Experts of a small language model.
Size: 13 layers, 17.9M parameters.
Below are experts of layer 7 (counted from 0) of a mixture-of-experts language model. Rows are named router (the router's row for the expert), gate (a neuron's input weights, with its number), up (a neuron's input weights, with its number) and show model dimensions 0-159. Each number is 500 + 25 x the weight over its row's rms, rounded and kept within 0 to 999. Numbers have three digits each.
After each expert's rows: "mostly gets" lists some tokens that are sent to it at least half of the time. This comes from a sample of Wikipedia text that the model never trained on.

# expert 58
router:538501455512483494463474521535525502467514544485512493530469533537478483533515477498521514508524504538519526466491468489479464472511502484468503531486503514487545469535475526520532525475538481537461467522523503526507484515481492470497537489464483473473470450518495522486518487469473532526470527474530529473506471472490492512532514470469517534477471474530520533501515492497533522455500517497515520470522530465459490466479519539488472497510478536528515458523500534475499486475530495
gate0:503496528500486471491454533457490495522500530503480498509505481490484469509527487542484507535519529500479466523466486500490484513500494509538463533494529463498549509486523481499447521474475531528514496477511473528461500507495515519514510510490498479511452486522480523491531497462467534508463510517477495532482546506526463493516491481468459501495492503506476464499454508535508540572520458533509471488487511512517468518487501497533513527491475461542539529483453539505486495479446556
up0:489480505486506493458535529523511472474552527552526462506504491495493482529519497504517476470489488493476500500484533492540486503508491459490472523525479504442514505544517522526528531526497490492502502493485542497510537500504462503546418480481492470502490490448511483525494469545532509494504526508500515495504506520477506449514473451529522462525449442516527521493524509477547521458489452489472506488499506520486487525511482499470492482531496459527501517503497497480532455506519536
gate1:525487479543537494547488493502518497477505480476522484455459544517481482491456518497507509487503496491527473486507520465485510464543488499512479498537528506498480515508482512538512493536531537501517492486512480479502502537511527504508504538501456493507517526528498502469514491510504522551487520471510488515489507440477502430479482507542515472533522504471557525498444472463477533489512523542542477471447467504459490514453490496532500510480488538514512483455506498495509509477476546
up1:507522520482472553473442487545486493510512501489470485523468479553490529522504534476491473527515518499533504502531505491521524471522506522522508484532527513505458476516505485514496537515485492496512456510460518509498533503519519451529507511487491498551471510476454504497513544494522538484519478517502501498467504486486479486437497464497495528505494458479521531532517503526506491475462520448506478510533503473483493472492435521501483519470497440520478451536520503486535486523478446
gate2:527444471522466547554528490526488497512466499487459468486488513522473511496532524469509490548513516498515476531473508442461502513518492521487509498488526518464490497509509517518552500480526471504518504522487476488474481511511490558549539531532482501479497497488510440475509529489494516489507531487523510466534536519486511514497537494498491529517544516482519499497533528495483456495485514510490472495466475453535478521449511555480482505517527503533525509464490501505519479441501467
up2:519496483502497504466524513510507474538515528505529479548507441457471478473525507493502487496537485468524461499483479529468530549584482498496491524501482534476480464479481516516527484495485509505505525518525500554523494555544488488498455493521559514468461504502457512471481496526506469495466518533555510482459504479519492523461523487513507462521508499508519500474521489493517481479474508439483517478496481508488476530493514502521505477486499471494486510496463501543482468469525479
mostly gets: "N/", " —; —;", "pisode", " That"

# expert 7
router:534507468503493481496486476496497505471506540494513529533484517511491495524513479492515536495525493537511498471538491482475495487526494486481524519467484494474507455545482522484542528482555523544506451494541481532487511502482476500509532500468467471468442466522503532451523470465438527508513514479533535466511479487500460513506558501462515526487488490540510513501510501540518497485464542489519530471509528486492476482491505514470470489534486548511517465555486519487501481493505469
gate1:554529469494524481497523514462519488502481502502505507470457516492464502491453507495539561479486492473517476511540511486486489433493538523497473521521525494518512505514503485550523480535542503488552477483520506514470521512504523537522520491519465472469468519516480497464504493499445492528464487491464444505474498494511531468508485506524525471517514516487509505539465513494454484456487546528547481485467498511510493482490495481453511513502502529501519483447488509508498530488494561
up1:478542544500484518438452545514516523492516538481462477525488472533514500554441543501481467541509517517490515497488476502532539473509474517506519489489487489522494510530520460490509510494478479505490473478447497495461526524504481470510503490491503494541488512473467547501525483509504500516524454529498504494483501476503491484502493536524516517523475479538498484517495507514460507504529555464502516534522498485475483482469432489511485572546506457516505469508490496506466511487479482
gate2:488440468497489489543475503511507477475471488484513449461521493448476525472459516475527526510477448436538481480509509452455526487488512482505467533496501524458477454496513529485490516528521475544493462490498482497481493504488563514551498529474481494487494503523505502492524498490508480481540545497507484466532503524525493508509506536466506509512545548529493484506548527484470481491506527505535488499465504517510524535482517526515526471516506527517548498476513521484505517499479515
up2:489535497524478470488521511515551499504516493478510486515531455449511505484472481511490511515504430487548511529516533499457547551555505499440538491497476508496473440523512509506514508458478506511507511492508493473526500526530514492532465500502483504456464517495468528442500481526552482491460515467552492504464527518492507490478516504505508518492484481562498477493502460495538478475508490510490531501485497517522488528517502476509515473512526471491474527481490490513526443482508487
gate3:524464480530462496503464537498506510495502481501489506562525487521509483480478534510440492531479468473485503500508487454531488498484534503486523533510491506486494532494553519488550513437500533485552480497444520479502535477506503469528526504531534509472529500511495539511474475491497473500563485504471507530487491485498474497447504496509525483528495501498534490494480484492509517466488499485500496509556498474519484481527557499481478548513528488505430504493502524499478469471506546
up3:523483474514537491528472491521436533538468477475510495488492493524512519457492535521506550556480500494495522517516483492500462480473472491467548489492465487499522517512553519480470509532477500484505505454450450457526540507528493516512510497509484517565526450507444508515493504527477511530537496521516462508473502549499486491558500494489500513490530513511488469489520496508482487516488447488483526513491508465522502523531511464485542545515496520493509491509489499517455502495491502
mostly gets: " an", ", a", " a", " The", " An", " This"

# expert 4
router:519481518508508498518495515504535519477513498497512486518485516517455504518488464495517518460519466559513495499503506506452499489542470508485566510483478511435511497521499498475528536488520484559506489521512454522513496509454481495490539483501478501485479487531491502481540466481454520504498492490532526454494499495512451500509531497517549527499499472537517486475493498528499521481483515494527523425497533479456474499486497517456443524554465514494531495509549499461521480501515493
gate3:471447546504456463481443510444512499498510515517496495564510541490488517488466492527481478481506477514475535467510467490508493473509499508514506545526526464507503534523534527470518486520504509476586516506478488498517523485493507447500541525516535488495521487541502484495488505478498517519561483521514510478477495511477492505506506549489470499503495458468494457460478483510464530441519468500495482514526491471515523475521483499488514499489512518498460501491501514516447473506535489
up3:530522451493497514480496499512480515520473480537525495483511503485491533493524538481519520546485470474479505486497536523498502451508473513479552496488492477483516476477494472516473543562492489509460493440478457496528548484502525527489496490519487493491515509513504475462510508549468540524513464510518542511514502519499533486503484519471546546488544540511446480496540569482493483464542499492499495497501471476480486474498492461509509507492505508508529536539483471472511474485468478
gate4:471478560473490491487528460469505525548506493538532497508502502501521501496460496524516489534496483492473524471471448523511518479522559480519493461502512519464526515516469535528494505501523480457500480503543437502453477514437525535508457519508513502517478508498495499487544488464525486476494503512516470500481504470496462523524503512483497515496491505520452494478495552477524519493509557500523437505520488487497518513475477494462541515495486509504516535504506491562517509460517500
up4:517500478477493521499483519473519486465437507543498502502524486456473520512456508537504519496526539527478480507498525519482499522549505525469457490485476494518485473508514518465496479470528461493541492515504490520508533481509489504532562465489497500510470491479486506512530484528534527479479486472535498486484483479503475492490469503548536493514518481452528503509496426484544451553468520487516469511491487468514459528472468514493530473466494467523478517503529535505544485476497517
gate5:524484507518506509508505527493520496538500488493507475504508502451486536507472522503491478502521513482474443500523504489466461477555492528510513529487519523483503510487521526489530473485500468489487513527526492532538500497498471487481540510533511507466474481478504497559490452480488525518450482453528495508485543522513516488476501501531485492504473517449507450453491490491520452503465508482506538501436465494503468492497526502526537468523487463551553458512508509557529528494514471
up5:493479493501533520488520487494469501486479491499452529468502472455483551517518503504533538531503476519466508475507442509502481442496495480493486535475480520478543483516489484496489511537501497517520500514532547500504512505427490494520554507506472510468522508495482543499514497491528495496507501526503470503525509462520544528508454482488492517478496513482481434486513491532480508465487575482488527494508528460515499548489546445515523492487463491510521485527539505520535471483483501
mostly gets: " with", " to the", " his", " as a", "ed the", " from the"

# expert 65
router:536511489497514505459481502503485509479525516472509513531455517517514500540517469519526505475527482537511522483515461484471473456522484481466519532461478514482531455532477536497536508475523492539466468505538513533501506519472493469490534496467474506468467460520492529473519484463479530525487513466519545474479475461520479514524525475460503520477475462530522519516530483494535521488479528506516527466526537467483483467482521542496491510531492526536515466551509524474486490470515506
gate0:492540507461474487485438529493449533534498482461525535510530509521480493487516501550489530503498507489443492547478494517504526484524485478528464527492517485480551516480491507538463489490471511494541524466500493518501506483501536484538522505513472542511456519541491524506535487493490504513430494501492441516518515492520480517502501490503476510533519506492459493527456490515498532524546448523510489504512502469503476486479515500515497521495478464523520483490439540485478504484465536
up0:488465504531514488475534516518513475485529531551516470465512529495490496521518515472516517493462504480517504497492506532526479517488502480483484529512501520469499490519505520527491538461531483515514508504508533505507517518514450543543436495507505461456506484470491496529477493518573527506511499536486525482526502510532465475475485477489505489519459455532513506467523508550517514465479475497436485514474503528450517503486471492527484522542516484543461479469471470481536459522505503
gate1:542547461524533519490519500504505511514477495474516458486481540504515484511480472491527500480502503500517426501491513483489493466520489521516486518548535507480496513513499481528544463506529529493541509469493503512450493495520532535546540497497476506482490539511513513503536514517500492537454521479520432491489525480502477462472488524545532451536506493489525482497471473479483487500477559525539469457498458501475506501453490497508480495528463524489493503449479512503507518475497527
up1:494528552508478520501474530507530481529507511485492490507497491555537496528478520479502465551494526510463518480511514519523510475517520497502485494524485517498466517552556487521482500496503477504482455479499478515448505480498476494524553495477515526549490549495462499468504507529525472499501493544507496504472473514517439491469500494495501487485525467488518529469482458497463508458474565475504493498519517520457471484481449511515494550489483465531488456456521507517496472512491466
gate2:477518519472507495526522500525488512465499526499472507494540470467497511495469501513522489521500478445530521499476489413468519452486503524461513519495524541466511479550497504513527465505491459506497500500458490466488494516477516488508469526520482488474521508512483472488470514496529509531505519515472491469492509515490501484503558493502439514515539523518547481555528496455512488520487479534509484477484517462520500503486496499451503462533524540562497560480517509478522516472500496
up2:473502472510498512486480475503498504459539492523561505500488459450471490486506498485542487504511470514486485532511498513466496545552490487445494479484465538518447466503524482516539502515501501518508483502517493554541496543529535509518452501475518498482493451531456481454521477532527447489459508516556499519476515531550486516468489491521495478497527484524484500450515487505498462498499492473503517475521493519523502521491503510526524495503522468484498510497509483503510445456528522
mostly gets: " December ", " November ", " June", " sex", " December", " March "

# expert 33
router:544516461517505498473483515524491521459521514481523492532458518527492489536508471520526515504529495525512528473488472508468466476522480484468510529467482518488526471537475530516535516474534474532475473517520505533502495521485492460476532480474479477473461469519494543465521502468479525526483513475515542478480472465511491512517524473465512534476461497528530539522521466495539517480479526502500536464526531465462494455497519539492487502539479522535521459522505520477506471459509486
gate3:514482509529491440468472515470505491505486477509462517523545490533501535463475449508473475499547519465499510524495507495482496504478521519520524532502546486488476534472567486478511525460511503496492512482439474509505469489509474460520518479530551529469524504512527515471465489523524478509554507496499526484477503493522464440512499508516518489544523469502466498486472463531552513473506489496508511489549527502497514474533517494501524480513493484526443520482497495501514467495484531
up3:527481486524520478516487488521470522488507478519521486503500509484494499484495471502500482531456510500518531502531484499482479475493490511490572470482454447478521475474524477492480516575488451490494474494440515454486529523555532509478514499524480529564504494492465500495512484502497512544556476518509510495477484544496495507513487508492504531518514525478460451477525489498518489538486490499496552512488484524496500449522471527478530516525525482504507504476513499556485486482440513
gate4:511494534467484505462480470474491528503472494497499461510566507486470497525448481532542477540497510490479530525488492540498484465520502540483506490483481477466505538467451511529472490506527492483534475520494504496462504514446530516504484504525501504516480504540529510535509488483515478513452481517509476487462514473508484500502541506475515508525464483480463521516465522510493484512465509495488486494557483530441475561477484541475508526516535487474547533516466535494487490464510494
up4:498478482510478507481485482536493508526482485503494486498567493540524529509480527501523518502479492558478476509512504523516538542514514519499458513512501482491497506503502549453503535495517460484515475512504469486499489505497483510538516479502504499502468483511467495534478487543555534505510458446499455478533484457448495499505446487548562511486505465518499470480513477511489459495499500471509445555487498456487486524513466507523473498497493470496479506456527516547498478473516521
gate5:504488505523512502509499514524525521549480521526529498540517511509488465471478541504522482530512469451544455478505497484505444505495492522524464498476490484471495480517513548521508498498519481501436514525496527513486538509474462457483506505525503542468483477501501470523530516508470557530507490443483482529483533509512547526509519488546478498477489506480514487450473488487523495495455478493537500495473499470498500506503525490535562447507498463542514513474526524497518505482496455
up5:490468487469528514506544490526544514493437521500496506478508492487474509465483488522533537475498478538456500533512472503502473473496509444485511530478475490474542453497517482526501448507510498494484516480520523488491508509464501513498493497480519507489497487522514507543526517541506494488518502528522499492508537497515526536517434477463495487482513486479493442509489493522485556462499523517549523537505514530519542552499526480520473495505475455493535445529522521556484485475515494
mostly gets: " Bill", "- Died", " proble", " World War", " Camp", " Wil"

# expert 27
router:522474461518540506513466479484488496482553558465518499531467539519520481494521478550510529491525490526499525446509517478487503482513483494480520497497492481496490444515469528479514515488521527509493482489544522523516502520475502491498486523496494468512501481511486512493504486477498543533497524499522535487498452481536469491516519503465553523486439517524497494485504481499498505498496512504536512500514552456435502433454516510480482508522453544497524458505525539467505461481527500
gate1:488495488502513497525459456484538520461536506476513504511486552522500476473485483463497491480490484518517498517493515471508522491521519479531528469514520510493478484499471505505530492536526498469533474508519491499476491481548508496477518518492469509471545553527493517474506524485505536506476508485519483558486524467523474476458475526488585510519490538501506505466492482484531539481473534510527477448471464551475478514429491488493472509534475513493493525459500519518497489477455515
up1:490488547502435498461464500525478473502500509456465486519499512547535537541506542515502490505489489522502502484527525509496482460510493525508509522546526515503458501519532501484485510522484499521524469500464503495483541515526461441516538499515489481514453505500475509460505502496508520482449429523510501520470508507530492479447483528530518519530499415492500495486477484503470529478483502509535501530487494506472473449490466530502498525523513499520497473479510508523532475522479475
gate2:493487482490523528517465456519522541483478528507523513490516497495496528480493524442542491529476489457480488521532484449447488486515508514482511464491543540493513485500471475508482533521510512576527478516438485493502505497478518477514502514520519472474500499543516441499505497549525484491497506503520498472489536469521462501513493511453488472544552510480532503542510493499507485488517512470514482466498472465535494507490495554492498491496531540490517515513508488471465488469553486
up2:491530471491498466502495520527525502525534552506506479516497429469540470476501514465505470494503445505509499512472470516487525559520501526486523513504479538495509508501517503475514500472518493487450476532548502535526508528527527463518480466501505511457462522500461521423506505534524489467457496501523520473480529530519509509472495518503485495484484476531549477483504490495547522517498500466503500449505497499503450542482520488497507460522526479478508521498460497510478472466513509
gate3:513466511489459509519489496479513511482490458484495489562501525503490496419474501543506508467463479486523457486517522456481482457463513488508533495509492499469495546473522524467505476503524496507529522504472538480483487518497520479502518498556526543505547496525473506499490506525478506540538526514526497496503479488521453470482495538503524469540509512489498515484456468502464483486503507507527536510541486539497481457513542506498480532527484486515444512460469537511513458500501516
up3:535491501489502539530512500528499547511506464531501491569506504488502507472488506482506519497460459453483529502512506467509448514521442482501540469483501500486503529505538522515484521560532491483489501505474515462473514536525483489458515496510499525569519480508470484482512507501449465512517508498489497498499475544479457511534462507526535544489508534499472460474488513475506497500505473496482497516508492472546479471496460508460534508528508504495505474434526501547513494472488487
mostly gets: "–", "-f", "-s", "-S", "-b", "-l"

# expert 15
router:530529485491481496533481545490498503488514542482526499533472507521544491524504485499522539499522497538512507473501469491478476474548496458456515516484491515485535443523464512489533544477523521518481478525540499512543480524478474442495544484486472471472463461530503527491507497463496547514494504476543528464489477466499499525538509467451496520477481472524530547488545471512510515492482492519508518450517542467468495467487503504512479485538507499503512487497507531471476494489506492
gate2:520483498455440504557488499473469476501468498515494512480523461520495525503478497506520512479515482486509498519487491462450504484518491510460507488482522551471505503494470476492495502516503495516502480487493490482449479513432485506517478544555455514519505494527492493483513498472523544495513540488559490488466514531480478507533513526468477522541530553510499514510501488543518498516518488495513456475490527504482471533523491478487551462526511509545556523471534494466522535528506508
up2:497489459444477485500490501531502496504505552484536463513501539450506517442511502512503494515490441515534498527493516529493516526566463501484524558508486530462529478514486498520477491505480484501487513527505527518522497540546478507496458532528524508448475512513440495443512500523534506488455537501542508477504528497506501515493492505502501525509467489508510506502466463456512491472496514480504483531489483484517490551500494488522498470465511472468482519493526490508489453448503503
gate3:503502497539476472511494546484500491472518471494490469559531503509496507472499495505445490464502515485479489511501494504484457506483524503548548488512511490460463524478542501459475513461526536481515501513464501502486498499533539475499542507525520512481517515493511521514474493463507525505560482547471521480512495464505481473510471494544504477560523468479488505465479510495493498432549516486492553497538468477500481478509512505519496499504524535496456477519462495509458447510513507
up3:511506453533505499491516484522462547519489510536486512502527527512445499479480514490527512513468476478512515506520481497494489433486502486498504476486474485437526449528549512455510524529491468496496483456489527466538517481512495514523491494532458546538517519501470503517471508485495497547511484499471517504460480550521522497507476502501489526481510513527504457468519529489525505518529480484483552513495492494497489534467496443458507560493497520524518533474502493495457458499468494
gate4:501466517477518439470488486513524491524524488505489460520551513503490491520447511513533482498492531499483500516494450496515504456488578491485496457516512480496517519462512515487519527503507551491507473518483448518487520545445487510462501496497519472493521510528493540538493470518527491513455450497465472504494498469479475513523537472484476522492479505489484518486524528517509541527517491513510509518538494513507481518478505512475492485453517453474555453485471524541505484483525472
up4:483498488501502481491476465530496489469512459512507495482562465487472473502486500505511489479501488501429512513493493475516561544496540499515469508509474466482511518475509515465496495479534504477534465469472478493532529505478465526517486501427486483512490522469473525521498493515576513525526480518470484503517492508462485506509495497516524505481531486500513474493531492489548471547496524473510486580503491490498448527503487548491494480494510471518515482459516499494543508480529537
mostly gets: " d", " f", " b", " r", " D", " c"

# expert 0
router:526496497529541504506484488516529548482528493477517465536487518517468497508495447495506528472514468552526499507498494480466484489499494499462517537485496524460512501524494515484494534485549478562491497496514459523531481505476486485479504447479481515475475482503502539471518503486468514501465514488519498478516494477496461472540505491529514544494509480516574490486520475542493512474490511504553500467491536476431531490464522540473475500566484494480508481509531493471525493494518511
gate3:486458481538461466474506552491504502504502462497441483569488509515518480489491501538509481486481496475491483495471477501522477517496515496526535514501494478455476538454551543463476502485547494474532519522452499490494487501468495470503508510487517578520524490470473509505504474523487503511516480494511488500503475503531544472520514512530508471513496518500514502510456454479526510474545555484518511514522493506515506462480529511512530553496513470503442517518494531493509453507511507
up3:495507478522509499541482503498484507483486463540486524500529509474512496484509528515527524515442472503477572496507476473507490507561450463473514505478473468479538504524512508497475539548492480524515508440479506505521535495519469555492503490521453524544505530482487488482502477483495490518506479508521484530456470531546489479517491518515531509465503529497478492496523518479488516463566524478482512499475476506489544465482468481498532528496494523533490534474486502496455492496464466
gate4:510518508489489478487483488481482501512480508540522492538552528440489497522485500495554486495495519469511483493514472524543483474508509479477532521534520492451510503494526514516502498527526507477521473533525493488476500523520573564532511527490496480504511459546482540518518487489513509508499519495500459448525482454526511543484488486513479505515500522517462476516498496484453495539527531495545484487481463531484487514476488469456523538475499489482543493492469502558468479462505490
up4:483528503536508475467456480484539489523495488505495512497497499530485511487450541489512529472533504502469462520476531521490506534501533532512509494510494486519489493519496526461497470465494484533545472475516489468510482512507492522542514437508462494498444505506514547503469473490542481504473497498469463517505520492471465497524488489508540522527467449521478475509562456465488426519507545503496479515485478489462536521484502516489477520540514499522466512494485490520515512516547515
gate5:510502500512518507528461496468544518505482504471541478552533502472517501454478529510459509499507491495479455496505509497484459476506541506497466506543534488479518482504478532476483546511511471460453499487551487502497469519515460488490523472537538557492521506516495484533530501466492516519519505499545487516541513498504521478473507513518484525454503522477536497473555482531526456497455502528531518502462465500496526516482515516511498435534473468510514463470477504506480507500476507
up5:489478518470522502537528510487500504470468512473481510509527531430497474505482465540498495510484513500471489482512481521494414472464511464508505500474525511520519448514526528482535501548494465519497481505527518525462519520475490506521516498521486532488549498494488495517512480448524506500523518529480451500488514482504506512464479487466474503498475516503517501484538501513467511464507549479505513543498483468495487552528508506506497513493500528509556445519584493482477477509520496
mostly gets: " in", " by", " to", " in the", " on", " for the"

# expert 68
router:506479485498526498519481521496537511479497508488496471537475507513477512522505449507505559492518492563506495493490494487488489495511459488487537537461496565453492478516492500479534527490541475562501486533522510530518489505467508502508553479463462490473508485539490515462538494481478534508506490485520505484488472496502465484522489492512509532499481462522506516469540484505498508492476479493525533438500536470495481494468519541501471462566491500494525481537549528468511471478495474
gate0:504525518477498483469467471482472551508526463451464506532491523531475473477498508515473551496511505505463454506523476476508497526504464495484480497476542473493542513516508487536477486496501483512533523464486463529515513502502510526546517463502463527533449509489455524505512501506485497523473470498485449487515528495513461503495473470522484497560508521479514503524495477493520512539514460535512534500540518479491493475501518471528510530512440523506518520508447528489491499453492547
up0:487482485491473487514524499485548477514540541555507497471454504494524474527508528512522503495485504481536509468512500504505528473510456518501535490542453511491500516545515502508542526477484498474516473499460494509448516514481465517520451531490474482518517504444515547491477489490521511493508518474534506505446488537526501485499524476489499500517454450518558495487511526517523506501492451466447499525488476488462469533507502508481465478543508478554526523477493517510508492520491539
gate1:525489466534483472444507497534522469479482511452525508510456505509458511509450481446499501499509504510536488484494526509487540514530541496487494482526534529483459485512505490489510466541507485498465477489509507491510502508537536521523520512503435497514491524499485498518517532507484499536491496451510451532494519463487489463476473552496520492511545465507507539511490546476492523509486470497540470473483465556474499491464548507485488509477493520473496469455491512491557480504495515
up1:481535528506453546497459525511493484494498520479491503513509480520522536551502513505483507568505463517516512505515543500492480470518534488477467502506512481526474527504473441506498478504485472512524495495491509496491490443523481473531524563457554505535514532518506501481491466474528497480495452516505507480487499495516468467483452531506486546514492479500474506503503488486500497495504509476507480515532519506457477497504450514512468560543468465521480480485520524527535492497429488
gate2:489489478449494550538474473454495483486476519500484485498534504493470526505510485490517545508490499466523501497473480472433528509468465482489504496473516512489529422517526464490481519556540475522510486524459524499504492522486515525517514539486551512501528481534481514469499521541508519497539521478479495442466538512504475477536477539518483520541537494477498490519501504523491466510521517499485481489508530479538501497500499495442471490540502538527522542481514497479502493478488502
up2:486507478443473504513481472485489424474456532503520513527478498487562500446525523480484495476485478491503511488462480547468514529484461530511524484487456543522514480480502513493512522485494567551490554499501476527525515534533545520524513510520506521523458513509450499463486512503516461529511522490502491508450494518523484516480495522530438502503522474524468525518508484511480496489513503500473484497482486473508498506505545502452518492504512502475508537478496493504512492453509488
mostly gets: " of the", " for the", " from", " of", " to the", " for"

# expert 19
router:507518481516476487538477517476514506467521520496489483562462492521525486525541480513517512525536503521501506472489498487482470462524520450473516518482508526506504424519456520503533531481521514517485454509557533517496455512486467478510546474456496493468482487522490532483532520479448569515473498482531501482480468486482491516515497496490519540482494480530534546473526473520519508461470487525518522475513531483470540473483512506482478502525483506495522468521488529483504507484508487
gate2:480468501496446507542490534495484536483519494525494461497533477514525528527509518486480523507482468471473468492495476437413519490523513487486503523486500548481492479484489497503530464531545497517538487549470514483479502473481525515546523539526488509523493524506472456482527531481521503495517512486515474451483524492449495522470464501502477537497543490529523506548512487472528464473501502520528502475486508482487500492465510521501476471508524502476494533497512528536517531470534496
up2:469478501516523522476522457486524459475491518515508512535511495507496511500502509528495504526520429546486475501487478505471512523567482488501515531495469530504514444502491507514533482504499534502469490509523483500543532500529508494569522540498535503460474513507442492464492492496504476503477490536542474483479482522500494509467492543506480451519501468537489471494474464494492504464510493481514512465495500490540476548461542498550496462505502453515472521531474503503498474466523516
gate3:491465500514452468472460477514492529454500479500468530538504525519520513470512473517454513509503502486507476524498469458476458543499544531524513528501528469509450526503535499509523509462515491479520496496433484508489481452513502491525536493478531525503537520503510510504478491486519497532551484504496513512529501508493513445504524494489484496551507517505503506445484499488485508449528524481503516523563470495499540509552555494488483489536485513506449481500479528504483469487506521
up3:516508495536514467518521512507522545518533461515532497497512520472517524459526493492513491525486519487517543508525458507505460484493480494483529439480518490500501521533513540477504534530463444485470484481472495452498525502514496500476496504485475552532493469538460496513489486473471520514529467511538501502487487524485480492535498508475517500477508530493469470465535548455492481504547499514491516505502514503519528469516491454433577540486482500504497496487491490525447508498499510
gate4:482473525502503477429520514493492502499449539526488474518534472495469523476491480523576489524511510539483501488489468516495509468516495496465494470499480510499518517447500544499507510513513541480529485522494494461498504550484518469467506490502482505508499473558488511483493473512475465501455518524439498468490463434497485539503478506501500525501512493502477476514510525509512539516504565476529480514526477520488491529498498490496490533493537490478530527504463491560454488485504481
up4:487517490499514482510513525477461473503480525521502490504545478531482516534442539460472518489544504485499447500492495533487523542491482514533493519510496498488536501492477493479485475507521459479523502486500486480495497506491456489537554455452524489531457491506490514504516506506573520497508503491473466513500470483450482521521472521567527487517491495539513458519538445530520484510506505497529461515507488460515498550499477509512488519489493471491465515436506519508531487500531512
mostly gets: " M", " K", " N", " L", " C", " G"

# expert 52
router:543517467528536497503482475496505486487520534482512466519457498517519475532508473505516506519526488518513527471533466501485500474507485495466526504477504494480508429528491514494562535477521506516499482493525518531495497516486487468457533496433492469470483475515490544454505513471495501523503529481525521480485472484511471510530527480466516522492467484514538528507546473535540513484491526535507531446549518496443467474497488524479488498542514511508530451495513519478502485459510506
gate2:492488517489477531504502516451483483528491525485497490448537463462492513493499510514512469517520494488522477486512506430418495490517537474496541505537522476469504451530507493487545483490505494533508498535495481467445512493449547498514508482521480509494499527523499495473500477484533496526496550505521491507468508513517509493494522551498474498547557535485512503492485504521510468502513526528499489485511498460538499511475501507478479482546535514530509541444541471489502519463489486
up2:506489487448506490513496506471531480542524564511494516512510487466514507487519535494489479501491466531540483496488492507500504505515460522445541498497435515482519498499499497504545495498494496492498506503524525556545520538540516521489465485494539491472461526517415474460507457508517485515468501491520504477461515519546507533485495519509506492514492478502499512461509463485516481527497518460515512480473470497516438521487469506497507469502558481473507547494531501515467470503525509
gate3:512502547521457484471488501515491450459483459497485515561513481503494505471491483539496495468507483491515485540517491476494486508492539501535500513507506482486493515475556508460530504452520549442518491506454468528465531529525492450530493520519493523494471519470496510486460509475484490510533475494527532487484485517522487466512469526492496444575522514510509493502492493517509531485469509480508494532540472520504528449500538506482532501488514494509458470486522473473497486513498543
up3:479482443519533477505492470523470494484525479516511506511505521502493518482508497519517531550436467486504484507536478474498505505503483508474536452480455498482509494522523532462488516523474451495487503472513477478478563539516487513474474495517477539515505474496442508518527466468535513520515475512522518530469486548492471502514519491510507482493496544495491446497544512485529503512500520487452568503454493503519511458551504463477544512509478492499524499517477489505504509509460520
gate4:461489546539499451482491497496512508490440526494492473474550500481495500511464516548530488504503486500475483470511479487519481500525486510506517469498492495472527473470478512528491541495535500521523475523505509464522513547506544492469486521494489483535468461516535504529493480494507469500485471487460480483457520469495457540546544502482506510491467499459490513493521481533508542526498538522541469509526473526491494468500481505494546510505554491505547547541504482513523498456525472
up4:489487458495504481507489477530496483482483527554540501452536474487514529555454496488509518494505495511449469460513519491486507519495500522482444527523479480493486485498500571449512510495512451526506503505493481502501512512529469514508507503485530485513492523511499536498516496519543465467478474470518493509525474477493508492530448516508555529506510464543496458516542454497528467528480516487503432533507478519487467523478470494515479519524538508536477490466519511492534489496482498
mostly gets: ": ", " ", " August ", " July ", " September ", "In "

# expert 49
router:542528493540528468532461496491487520513510502478512450521477533511507507508523457514512504479541474510503516493465473509487490497500475501484519520487496504491497469506462521497533533474536512519496491527527524520528454508512541486473529489451457468445444496532497544490532502486448503527499498492521512464493483473504459536505504458492489528483479464493514535485557455549530504470499505509525492458535529488441476491499521522529489474518491526497514465493508504494522512467482527
gate2:465458499534499485568451504500516523486490498513522481484527502463500516527507502517477478504480474533513497480488483465459517521513504509459539499520504476433480463459506499519517466511504498555500482481487506510481509527508506528542519539491486519487475499540486490502540487521522502461510519504494520460490494529472499509529523501505479518519582536480497481499520461493521511461554551498517468511479479499489479535474498546499518460529530477510514526470490538528473498458479499
up2:503506515480513524509503505511521469530509549530507508532508483449525479502506503517484507485531408534505533526491485545434509541520533516459500494525479499494511489537492517500535495505514540459481489509479501533521491521548504493513470490486517482499480463530481499450518513543504472493486534486507499500453511543498486489454481480503548491491510455532484536489546477491547498498505475442499481483479477489497468543481500510507487462525541459505522496509472498497502481501476482
gate3:479486526527455499477495499464479536489534467503478501550527490467497496454525467506482510473532518511529456478492465495477498527530546517503526556499501463497489504481546547449525514488523528490524495473443476478503494496511507465510521534512513519501491528481493512484487496495520495511528511517491547525525468527504500468517506520502504464527471486492504462476492493539480507441549509490509514516538508490480504449506510520524500533486515474518457494473452518458541468483479539
up3:543540466510492516498513507522515515517523469521528516499536538493522481484492502497518532522495477493508515498501464479453479494474480492468539493479469480490532528513550515505488500550456432448504518478500520475497551499518497532495485510516464564549502454500474482501478499516514523529537469503525494508469516497504462478516466491482503531502509560497458467475484514473509510485509490500447505534475514490478540469473506482478539532472498480510497536504537497509451491470511493
gate4:466515530487503461469494462449504520540495536542508497517576536487492497470486466537548504512509504486519498493478478490503513490528480517533512454516501469468522501489447482544499490506510475516500490516484492498481488540489563496453501530546494449489500505477486522496486470490484500521476503495464470483471507453478469550520474531491479530495486486479464522485501520504518534496473515511525491499509465517455482498497515533490540526482537517485523528545487510526552505479485513
up4:487492442505484495477475496487476492472497487517500490474545437476465511487496507515513469469509489502460496480548505496471535520466497501503470535512483525524491492495529554467524506497497473507531470509538490497530498493505494520525530487496510515481465546492492492502525463500566535514526480471510469523541477498466506488516475475540555473497489481511498467533509469551494448519479494445544481529467537486510488546529497541490507503511524514506441527473504520489492499493513519
mostly gets: ": ", " | M", " | B", " | L", " | S", " | T"